From a checkpoint of a small mixture-of-experts model trained on Wikipedia.
Size: 8 layers, vocabulary 15234, 48.1M parameters.
Experts: 128 experts in each of 4 layers, 128 GELU neurons an expert.
Training: a variant of SOAP for the experts, 598M tokens, 9130 steps.
Below are experts of layer 2 (counted from 0) of a mixture-of-experts language model. Rows are named up (a neuron's input weights, with its number), down (a neuron's output weights, with its number) and show model dimensions 0-127. Each number is 128 + 32 x the weight over its row's rms, rounded and kept within 0 to 255.
Before each expert's rows: a language model's description of what the expert responds to; "comes before" lists some tokens at least twice as common just after its tokens as in all text. This comes from a sample of Wikipedia text that the model never trained on. Tokens count by the router's weight.

# expert 8
What it handles: Bullet dashes, line breaks and first words of list or caption lines, plus coordinate degree marks: "- Flag of", "List of", °N.
comes before: "′", ":", "-", " Born", " Coordinates", " of"
up8 [132 130 103  81 206 104 105 103 119 124 101 128 112 114 133 130 114 109 151 173 153  98 148 129 156 176 122 130 152  69 109  93 104 116 178 100  86 136 179 123 144  54 126 178  90 116 108  83 144  62 144 139  96 122 144 173 119 122 195  86 125  95 180 134 140 151 108 115 124  71 132 141 139 114 119  94 148 119 140 161 148 144 130 111  82 209 108 173 107 157 163  96 134 118 157 108 130 137 125 103 106  93 128  99  78 154 107 136 184 133 100  56 181  93 135 152 160 116  84 168 115 178 153  96 171 190 138  98]
down8 [ 70 115 122 173 177 126 106 151 115 177 116 176 155  96 130 128 109  63 136  59 112 172  86 143 177 139 145 109 135 194 171 121 102 147 110 150 158 161  89 112 132 157 124 168 166  55 151 122 123  85 135 134 150 131 108 147 122 106 107 149 132 153 181 131 128 139 167 119 120 130 168  92 155 116 124 136 124 122 134  76 124 156 117 162 104 153 113 127  46  91  88  98 193 148 168 166 108 188 139  94 147  82 113 154 156 180 114 103 148  96  99  68 116 139 145 139  92 138 114 169 132 154  78 115 188 197 158 125]
up9 [114 159 220  79 156 139 103 144 176 137  86  80  60 125 168  58  81 183 125 138 124 123 116  71 188 147 154 115 145 101  87  89  94 166 103  63 144 114 115 161 106 171 171  70  82 115 127 125 159 105  94 129 129  98 143 117 123 152 154 134  85 139  82 154 158 100 171 113 108 139  95 153 130 117 124 143 100  86 125 119 148 203 180 130 164 159  99 145 146 118 152  87 152 123  87 150 159 136 134 111 113 122 117 140 137 144  79 137 118 127 124 157 180 114 155 158 170 148 117 116 109  91 157 176 159 121 119 164]
down9 [188 103 147 117 122  91 154 174 105 185 116 178 138 113 129 159 191 143 167 175 144 155 108 156 114 152 116 129  17 180 167  74 117  62 114 156  87 122 121  88 193  82 138 120 158 137  96 146 153 143  98 149 117 134 126 131 162 163  81 147 103 155 109 121 127 149 163 122 128 132 138  32 100 135  84 157 148 162 160 133 119 198 145 131 126 158 125 174 122 137 156 164 146 120 130 150 132 123 208  92 118 140 116 122 143 132 114  72  92  94 134 108 159 138 106 207 134 138 109 137 150 125 150 132  98 167  85 115]

# expert 41
What it handles: The word as introducing roles or comparisons, as in served as, worked as, as well as, and denotes in chart footnotes.
comes before: " a", " well", " the", " an", " part", " he"
up0 [180 190 149 173 107 113  73 147 117 123 128 133 151 112 114  86  95 115 112 169 131 163 180 126 136  57  69  89 113 109 136 121 134 119 119 147 137 192 109  68  90 133 151 106 156  73 130 170 213  47 156 192  42 153 113 120 126 120 142 146 156 123 165 161  66 117  92 116 141 128  99  91 118 128 127 153 140 110 164  82 144 150 165  98 147 175 156 118 133  94 127 145 134  95 136 150 127  82 161 127 154 128 118 147  64 100 140 120 147 151 131 146 134  94 145 148 145  94 218 126 123 122 128  94 100 124 138 131]
down0 [102 111  80 109 143 142 148 126  99  84 124 124 147 148 110 145 122 141 107  72 130  80 131 120 106  80 104 123  98  94 100 152 144  80  95 114 179 121 218 106 146 105 119 145 132 197 141 145 164  95 143  96  93 125 151 127 164 152 162 171 144  89 162 128 150 191  62 141 129  93 118 175 143 143 129  81 128 139 139 101 104 129 145 115 161 225 177 110 136 190 157 159 124 173 158  85 119 172 191 149  31 224 203 166 123 140 140 141 109 148 163 153 127 129  85 182 173 149 153  70  89 119  94 147 154 125 129 100]
up1 [202 128 138 166 136 125 109 184  63 135 149 153 184 149 160 142 161  71 116 132 164 174 120  60  74  95 116 115 126 178 157 102 129  92 157 110 173 151  58 186  39 167 161  89 149  84 185 129 174 110 134 144 122 118 117 108  94  96 144 129 150 138 116 150 125  91 125 138 113 190 107  91 155  96 172 143  99 125 118 116 142 102 122 114 120 129 135 109 117 107 106 171 129 129 140 147 149  78 128 185 139 176  92 165 154 111 142 127 164  57 129  99 108 102 115 169 133 115 154  94 162  92 114 123  94 117 104 158]
down1 [173  80  86 111  38  84 100 137  50 164 197 169 132 139 157 142  92 124 142 138 104 182 201  86 114 117 130 100 164 152 163 120 185 123 140 165 122 102  96 167  95 105 135 101 147 107 150 134 108 119 138 114 117 138  91 125 182  88  86 140  86 100 107  80 107 144 100  96 100 168 169 105 105 107 109  75 129 127 102 100 136 104  80 145 102  65 167 168  78 133 144 128 148 135 145  46 153  96 132 111 123 137 151 111 135 133 147 110  85 111 148 104 125 102 138  86 171 189 139 188  98 134 110 119 123 156  96 129]

# expert 54
What it handles: Colons after infobox labels (Number of employees:), table bar separators, the after prepositions, and the word piece ving in improving.
comes before: " ", " —", " .", " United", "202", "201"
up4 [150  93 129 155 191 101 108 129 128 133 173 123  85 181 131 136 154 118 126 159 135 166 111 116 120 154 168 135 156 129 145 117 145 171  96 150 156  61 152 155 107 173  82 141  92 101 109 189 123 127 123 128 123 160  87 130 145 146 119 138 110 135 121 152 109  94  50 149 112 165  82  94 127 118  68 134 111 133 156 121 145 107 167 131 155 160 172 150 121  50 103 134 214 133  78 126 145  95  78 217 125 123  87 130 130 110 124 139  95 136 110  93  89 108  95 153 110  77 131 120 154 135 137 118 155 106 155 161]
down4 [100 183 104 136  94 120  91 131  97 143 123 159 170 141  85  70 169 191 118 166 119 178 104 131 124 107 149 124 124 189 160 117  91 147 116 131 164 144 178 152 120  96 152 132 123 147 163 170 226 136  75 103  98 122 146  69 193  85 163  72 172 102  98 132 102 103 179 137 129 158 152  76  93 141 144 108  77 155 124 124  92 139 133 140 113 149 100  71 137  99 169 120 155 149 111  92 117 141 209 136  54 165 161 160 186 108 107 159 177 147  95 125 179 184 114 113  91 138 206 116  99 181 152 141 155  98 142 121]
up5 [119 146 140  84 153 156 128 149 120 112 148  56  95 116 103 112 138 148 217 170  92 126 108 133 102 188 139 110 129 146 140  14 113 127  83 137 132 187 193 149 127 158 127 141 109 118 114 129 136 215 135 129 100 175 167  92 153 130 137  83 153 152 157 118  98 165 102 162  90 135 113 127 121 135 127 146 218  81 169 109 138 117 151  99 104 159  95 102 126 124  81 115 122 173 136 186 168 126 121 110  69 107 143 170 105 138 101  90 160 125 115  87  84 125 119 141 147 108 118 143 109 192 178 186 174  92 208 133]
down5 [179  87 124  94  98 105 101 158 206 135 135  93 127 109 153  98 151 183 123 190 135 149 123  80 157  42 108 144  57  95 155 103 166  37 111 128 108 164 123 144 125 185 151 106 114  73 172  75 141 163  50  96 101 123 134 111 150 126 169 127 127 155 111 129  96 163 143 153  63 129 112 180 140 119 165 173 192  94 140 166 178 135  99 161 220 146 124 178 146 129  60 138 119 123 119 203 122 103 103 123  70 164  87 110 151  81 149 154 171 148  64 126 187  81  83 138 115  97  92 133 105  78  93  86 127 113 118  61]

# expert 12
What it handles: Commas and connective words opening or linking clauses, especially time phrases: at the same time, as late as, when, before, nevertheless.
comes before: " the", " he", " it", " she", " a", " they"
up0 [169 122 105 111 127  85 164 107 131 110 115  79 114 100 136 114 137  73 178 136 132 129 123  57 151 130 122 179  90  72 216  96 165 131 118 119 182 142 151 190 142 110  76  93 146 115 106 134 137 141 107 182  78 153 163  78  95  65 111 131 109 112  92  93 127  74 182 168 111 111  77  98 134 104 114 123 135 113  71 141 148 141 151 150 137 150  94 100 110 154 133 146 141 136 141 160 148 107 148 151 125 165 170 148  98  90  80 100 128 169 168  93 120 121 104 156 129 119 144 135  53 121 132  97 156  87 223 161]
down0 [102  93 126 172 131 101  77 117  46 126 152 104 174 140 112 166 150 142 189 121 124 202 164 130 174 112 187 188 187 152 142 109 171 105 159 136 177 133 154 176 128 116 127 121 159 116  97 134 158 138 107 136 180 128 159 131 157 105 138 138 164 131 112 137 105  85  98 123 167 135 138 110 135 132 124  81  77 171  99 150 103  34 121 104 148 195 120 155 128 110 101  68 191 140 173  86 117 156 150 109 146 149 119 128 127 200 115  90 103 111 161 115 150 178 105 136 100 145 107 175 115 178 145 107 107 168 129 143]
up1 [156 130 101  88 137 105 128  64 101  86 137 118 111  83 175 167 162 118 146 142 174 102  88 122 145 179 119  63 150 147 234  57 133  97 140 100 139 171 131 158 152 109 127 123 126 152 161  48 113 125 141 178 103 119 139  65 153 150  87  63 134 113 132 140 142  78 149 178 133 114 134 125 179 110 132 103  88 150 159 141 125 140 124 115 149  85  80 149 146 120 110 147 130 175 143 119 150 124 127  97 140 171 121 162 108  98 117 102 155 133 167 115 189  98 151 120 137 118 118 135 122 119 177 210 114  95 169 127]
down1 [119 212 131 127 107 153 156  95 172 174 150 168 177 127  86 106 116 112  90 158 142 105 138 153  89 166  84 180 149 114 144 127  92 165  99 184  99  91 121 131  67 173 119 124 173  74 106 129 154 137 173 112 134 144 158 142 159 123 149 143 117 187 156 178 131 140  65 151 158 180 119 158 107  97  85  83 164 189 107 127 116 136  89 173 124 138 102 199 168 126  99 104 151 201 135 196 165 148  99 132 112  75 103  96 117 135 121 169 101  55 153 136 140 110 115 137 168 196  99 116 109 127 159 139 100 110 100 113]

# expert 55
What it handles: Mostly commas and periods, including thousands commas after digits, plus quantity words like majority, considerable, many, largely.
comes before: "000", " and", " but", " which", " The", " including"
up8 [192 144 194  83 153  94  98 171  82 127 183  82 143  94 114 162 114 103 174 149  94  91  88 123 132 124 108 122 172 142  80 137 112 145 105 139 159  48 139  93 147 122 153 108 124 138  80  98 135 115 120  77 116 111 187 108 135 115 132 163  33 200 104 153  88  91 161 122 115 206 113  87 140 108 140 118  44  83 146 148 100  93 161  79 139  77 119  91 118 137 127 115 145 125 114 148 115 156 106 132 154  82 116 122 103 103 149  99 164 124 160 110 121 166  96  49 103 108 122 143 153 187 134 134  88 124 136 148]
down8 [107 128  94 127 144 116 173 105 126  93 158 160 118 126 137 165 122 142 165 129 145 146 119 127 139  54  86 142 144 112 165 111  91 154 153 172 148 196 115 139 132 143  98  33 183  93 179 130 143 188 157  99 136 113 128 129 116 101 179 107 214 116 162  95 189 148 133 138 120 113 153 140  95 175 118 164  71 148 133 135 154 144  83 191 111  48 160 195 142 134 169 104 177 174  95  70 142 150 116 130 106 112 117 147 121 209 134 138 119 119 115 130 105 122 110 121  98 111 114 134 163 122 111 148 129 157 134 116]
up9 [138  99 176 124  98 103 128 153 142 107 137 189 113 153 106 187 108 109  88 163  98 130 146  85 157 162 123 109  79  93 145  97 149 199  73  89 123 132  87 110 118 190 123 198 116 143 127 203  90 129 120 186 101 127  89  66 165 123 150 173 134 161 172 139 149 140 118 110 139 181 170 166 173 142  42 171  92 120 136 106 156 154 180 114  99 159 109 110 130  86  74  95 132 184  86 198 147 108  99 154 155 153  53 121  80 128 126 101 105 106 114 109 123 134 151 155 185 113 143 112 151 105 123 103 121  89 109 119]
down9 [107 145 106 121 127 139 140  82 177 141 142 113 128 119 131 119 123 203  71 169 183 107 112 104 159 109 104  97 151 151  91  72 128 137 130 139 130 176  97 120 120 160 134  68 123 159 160 141 145 136  74  28 164 129 142 182 181  60 121 102 121 157 121 126  93 139 146 126  94 117 145  75 122 113  90 190  48 142 145 118 147 170 137 115 107 110 166 109  89  83 180 103 103 148  83 175 122 126 137 153 169 146  94 146 124 146 162  94  85  93 132  97 136 103  89  97 149 185 144 138  78 100 208 120 160 140  52 215]

# expert 23
What it handles: Paragraph breaks, table row ends and country codes in tennis and sports results, such as Clay, GER, AUS, TKO.
comes before: "==", " |", "|", "===", "In", "The"
up2 [115 127 152 129 194 123 133 106 131 142 128 100 148 131  47 119 135 189 126 148 129 115 210 166 166  67 179 143 159 144  96 117 200 145 110  72 179 101 121 154 177 132  72 174 111 136  96  76 143 144 108 138 103 141 169 110 135 133 124 166 163 101  38 130 104 114 156 169 141 163 116 125 103 157 193 106 114 175 114  93 144  87 112 115 123 128 108 148 120 164 148 104 104 121 129 209  96 133  65 152 188 116 134 115  96 107 169 124  67 126 125 142  85 118 144 125 116 129 138 172 154 119 151 106 198  99 179 131]
down2 [ 99 126 165 118  93 110 150 132 103  90 102 173 116 112  85 123 115 116 113 136 114 135 125 143 119  70 127 156 108 166 172  48 131 120 111  48  71 162 137 121 221  58 112  81 128 163 117  81 144 144 146 109 130 136 148 139 140 163 141 157  83 121 128 171  99 107 160 106  97  74 141  90 133 157 107 137 118 132 164 216 154 148 113 125 100 210 164 154 117 126 144  96 107 115 129 144  90 154 164 118 157 130 131 134  94 156 145  99 162 134 125 182 104 127  73 134  89 152  98 113  85  94 104  75  89 150  78 157]
up3 [182 181 129 100  90 130 133 112 134 128  96 129 171 139  57  65 135 187 109 207 138 110 125 166 143  99 112 130  34 191 107 121 101 154  66 110 147 154  82  96 140 130 100  90 107 146 115  86 144 167  98 112 154 112 158 129 122 132 153 127 171 120 136 194 124 144 177 140  96 168 145 157 117 160 150 134 196 116 112 137 134 129  89 134 149 121 144 139 134 141 139  99 124 181 132 137 139 134 105  88 166  37 151 162 117 136 149  84 125  87 175 148 149 154 105 163 144  89 166  71 141 110 139 127 122 112 132 111]
down3 [132 148 143  95 120 165 184  94 129 127 114  97 124 127 121 154 116 145 127  65 138 125 131 192  58 109  94 113 136 149 108 133 133 131 168 126 118 115  37 114  87  95 103 104 166 105 123 129 127 134 168 155 123 108  75 131 112 160 131 127  90 108 120 104 120 134 172 155 120  79 166 155 122 159  81 124 173 128 110  69 152 158  80 130 178 100 124 162 161 126 150 144 101 100  98  98 136  91 103 127 162  82 161 170  64  58 112 144  22 110 127 105 159 179 209 133 135 120 117 116  90 107  50 108 149 115 162 128]

# expert 45
What it handles: Pipes, colons and dashes in MMA and boxing record tables, such as TKO |, KOTC:, 17–5–1; also common function words.
comes before: " ", " |\n", "1", " Win", "3", " UFC"
up2 [145  94 146  79 160 136  77 107 134  63 144 136 146 145 111 153 104  94 142 103 149 133 134 128  92 163 190 100 114 103 121 100 167 152 127 134 127 134 186 156 130 116  91 190 102 116  94  97 110 104 146 113  86 185  60  65 153 135  75 104 144 120 122 124 119 117 136 146 111 111 123 154 183 119  93  87 164 197 198 201  82 110 121 131  46  74 149 130 133  77  86  87 152  84 143 159 133 153 130 164 144 138 100 180  60 173 125 113 123 110 120  82  46  95 157  85 153 109 139 103 158 129 144 148 146 129 165 140]
down2 [133 134 108 110 107 122 103 143 176 129 120 104 185 162  88  90  87 134 154  49 132 114 154 171 102 155 117  94 102 186 163 149 166 181 108 152  86 160 148 103 118  76 108 104 146 177 124 126 124 157 186 123 113 188 102 141 146 104 109 115 107  49 103 140  86 115  90 149 151 173 174 137 128 138 140  44 179 164 106  85 148 130 182  92  95 140 148  87 142  95 152 144 128  82 152 146 111 150  98  94  95 138 131 153  87 109 152 126 102 177  96 133 139 140 135 128 161 189 163 115 123 119 142 132 127 143 112  91]
up3 [103 158 150  93  75 121 110 154 143 106 180  80  74 148  95  90 125 204 157 135 113 118 133  89  66 158 109  86 135 113 122 103 158 157  70 154 158 149 123 148 173 132 116 121 111 159 181 171 152 156 157 117  89 196  67 113 105 147 132 138 106 127 152 106  93 108 111 175  88 194 133 153  90  98 128 204  68 142 154 108  85 114 161  51  91 138  93 101 151 131 110 146 158 107 146 129 121 130 111 140  61 120 116 192  80 174  97 133 103 126 163 132 129 101 129 149 184 104 154 156 141 113 140 155 142 139 178 162]
down3 [108 219 167 170  50 107 101 137 144 156  92 144  85 105 190 122  68  70 162 148  85  85 115 112 158 144 152 138 110 112 159 107 151 119 136  87  88  91 158  80 153 143  74 175 104 135 168 104  89 151 135 123  88 111 131 116 113 142 109 177  87 117 143 131 110 137 170 155 102 125 138 106 153 122 154 163  94 131  67 102  98 158 149 106 155 116 102 167 166 145 155 138 103 149 113 124 160  85 167 104 124  94  94  99 157 140 141 120 102 124 108 137 146  81 116 105 137 120 152 141 141  92 131 149 103 150 100  72]

# expert 53
What it handles: Bare spaces, commas and parentheses right before numbers or years, as in Formula 2, Windows 11, and table cells.
comes before: "201", "200", "1", "2", "202", "3"
up10 [119 191 150 128 182 132 156 188 146 134  89 119  82 105  94 152 117 137 210 125 154 115 103 117 140 153 110 173 111 157 112  79 116 174 156 125  98 158 138 152 114  99 114 100 115 104 141 132 116 136  68 129 122 148 150 195 125  99 124 152 114  80 141 129 141 182 169 160 129 176  57 143 166 147  91 173  93 129 143  82  78 117 121 130  80  73 117 126 131 134 120 125 148 153  97 132 158 170  68 108  91 153  74 137  99 149 102 135  69 159  92 195 129 154 113 192 114 111 137 116  97 138 115 126 133 153 187 174]
down10 [164 156 178 123 113  77 131 123 115 128  80  96 156 182  97 144 156  76 135 132 106 182 115 146 134 150 118  96 123 133 200 114 124 193 114 203 133 124 118 107 150 159  81 138  93  71  99 161  68 157 128 117  98 106 127 133 115 118 134  92  85 122 183 119 122 148 116 119 106 136 129 103 198  63 114 163 141  63 155 176 190 124 137 116 109 154 152 122 104  66 110  90 118 125 107 147 120 146 109  58 188 128 127 169 115 117 184 130 171 116 131 136 214 142 126 135 124 114  83 127 120 105 170 180 108 157 120 138]
up11 [140 132  38  88 141 158  76 146 129 111 123  87  91  80  72 130 134 139 123 174 141 162 147 141 128 171 186  98 142 228 163  68 169  85 148  98 143 142 128 145 103 153 157 148 110 105 153 161 153 163 144 163 107 118  81 113 112  95 126 106 161 121 114 116 137 125 162 130 113 141 138 117 139 160  95 128 107 146 172  91 114  94 132 124 117 129 118 140 140 108  94 137 146 151 164 102 213 110  86 151 109 156 130 206  79 120  73 111  86 133 123 147 151  93 133 162 203  94 103 114  95 143 176 106 176 105 167 140]
down11 [129 103  78  99  29  53 141 106 129  79 171 111 102 124 134 116 153 124  84 175  83 147 158 156 141 131 157 104 117  91  43 145 146 165 111 190 144  60 133 109  96  82 151  70 108 171 118 121 119  94 152 122 137 143 181 196 133 165 153 105  83 208 140 146 154 115 136 123 168 123  99 116  90  99 116 111 120 103  77 108 125 106  80 167 166  95 160 160  80 111 144 119 161  71 102 109  87 167 107 181 127 122 149 105 160 140 119 130 151 146  78 139  57 153 103  81 149 118 112 113  97 106 147 120 118  99 210 120]

# expert 63
What it handles: Degree words like least, most, likely, probably, extremely; also spaces and of before years, as in about 71.5, of 2002.
comes before: "201", "202", "200", "199", "198", "197"
up8 [117 119 127  93 113  71  94 153 119 123 177 180 140 111 118 176 102 142 185 105 112  94 150 118  90 179 146 141  88 110 180 109 119 161  91 176 104 160 130 174 170  95  81 178 129 127 107 165  71 151 135 108 159 120 126 143 138  83 101 141 163  91 157 113 188 133  98 161 125 163 165 187 127  57  61 128 148 111 135 200 141 141 125 129 129 122 117 144 121  77 102 109 106 103 168 131 132  93 128 139  74  82  76 136 132 148 115 117 141 120 125  89  71 135 132 153 137  97 172 106 148 119  96  85 135  81 101 135]
down8 [ 94 148 193  94 146  71 117 146 137 233 106 104  98 104 145  82 116  85  72 149 139 103  89 139 133 114 113 158  90  96 112 145 154 109 168  88 132 117 151 203 178  70 155 126 144 107  88 107  91 143  46 126 112 134 185 124  84  62 134 140 135 135 118 120  73 150  81 128  73  98 108 151 129 137  69 157 199  78 114 141 135 179  84 135 132 120 148 142  97 177 104 120 114 162  94 112 113 164 106 129 118  82 107  94 107 121 138  91  80  91 115 160 127 138  66 143  92 163 146 146  86 126 130 148 109 148 122 128]
up9 [136 134  77  90 123 180 139 187 101 106 138  51 133 144 155 113 111 147 159 131 127  69 109  69 165 159 111 191 150 137 198  82 145 150 102 128 118 140 175  82 159 132 152 106 147 134 115 129 127  99 142  98 130 162 160 137 164 135 107 140 113  97 110 128 117  85 124 150 141 111 123 163 115  42 109 125 120 116 187  58  88 128 128 155 119  79 155 124 123 113  88 132 159 101  80 135 144 151 147 197 132 171 152 147 147  79 145 144 132 123 159 160  93 105  92 108 141  99 165 123  95  54 104 131 133 108 104  98]
down9 [163 148  87 213 109  83 122 120 133 167 186 139 113 103  96 162 122  88 126 129 153 202 103 137 147 134 125  88 112 153  72 114 135 141 120  89 131 124 125 163  88 121 110  80 110  45 116 109 134 146 159 186 165 135 156 133 158 110 107  72 130 106 144 123  76 128 116 165 107 150 177 156  90 168 119 132 127 159 128 163 149  95 152  62 195  97 139 141  82 150 138 159 126 117 157 128 159 141 129 180  94 130 120 138 135 164 128 102 192 120 146 116  83 126 179 145  89 105 107 106 142 137  96  84  94 103 114 149]

# expert 37
What it handles: Height in biography infoboxes, and words right after an opening bracket or quote, such as approximately, lyrics, later, now.
comes before: ":", " ", "]", ")\n", " -", "istant"
up2 [158 146 152 126 139  72 126 136 128 133 113 128 159 160 113 116 129 138 183 148 152 119 105 147 183 170 100 140 150 186 136 111 108  88 102 176 131 182 114 198 158 153 189 117 109 206 148 132 152 181 142 138 106 137 205 100 107 121 101 146 101  98 107 150 142  97 102 130 139 185  74 100 171 178  94 147 108 115 162 152 100 108  91 170 190 134 171 135  41 103 129 130 183 122 195 167 204 110 155  82 129 120 103 113 137 117  69  86 108  90 145 179 125  62  90  92 119 124 117 168 140 113 128 135 137 159 162  75]
down2 [ 70  72 130 157 127 146 105 151 177 109 130 113  89 127 134 142 159 108 140 103 117 120 148 140 117 108  95 150 126 144 147 163 136 147 137 146  87 170 156  93 130  67  84 168 130 130 157 134  83  89 112  59 153 146  98 179 121  71  92 149 167 105 160 113 104 118 160 147 184 151 135 131 206  91 162 194 118 159 166 124 103 166 115  85 107 181  75 133 111 144 127 114  97  99 120 126 171 108 148  64 110 120 129 104  81 107 168 149 148  92 131 150 115  38 143 119  87 140 140 185 122 177 134 123 159 167 140 168]
up3 [151 103 100 119 155  74 150 160 126 107 133 132 113 164  91 119 122  98 135 166 121 162 155 107 139 154 147 107 146 107 110 111 168 205 170  87 124 121 132 106 139 175 106 111 100 150 114 131 112 100 117 156 112 121 123 123 109 154 130 109 155 146 102 107  78 106  29 100 146 117  88  84  78 100 142 143 103 223 128  91 160 116 126 154  93 102  65 122 149 105 112 146  76 125 164 152  89  80 134  69  96  63 198 151 115  68 150 108 160 128 186 154 164 100 101  88 105 166 113  85 167 110 131 136 208  66 132 142]
down3 [158 133 120 132  95 115 141  61 150 133 129 125 123 121 104 157  68 106 123 125 168 179 131 130 169 152 110  57 100  97 217  62 144 159 109 131  62  98 106 117 154 152 135 108  94 169 132  90 109  92 118 153 156 116 137 134 101  93 135 129 117 116 133 160  97  80 108 132 145 113 138 157 132 135 127 151  73 106 119 141  98 145  77 136 139 166 123 123  80  60 127 148  88 152 205 114 152  97 101 104  65 137 138 114 107 132 120 147 161 116 134  63 161 113 135  69 128 143  95  72 207 130 103  88 144 102  97  77]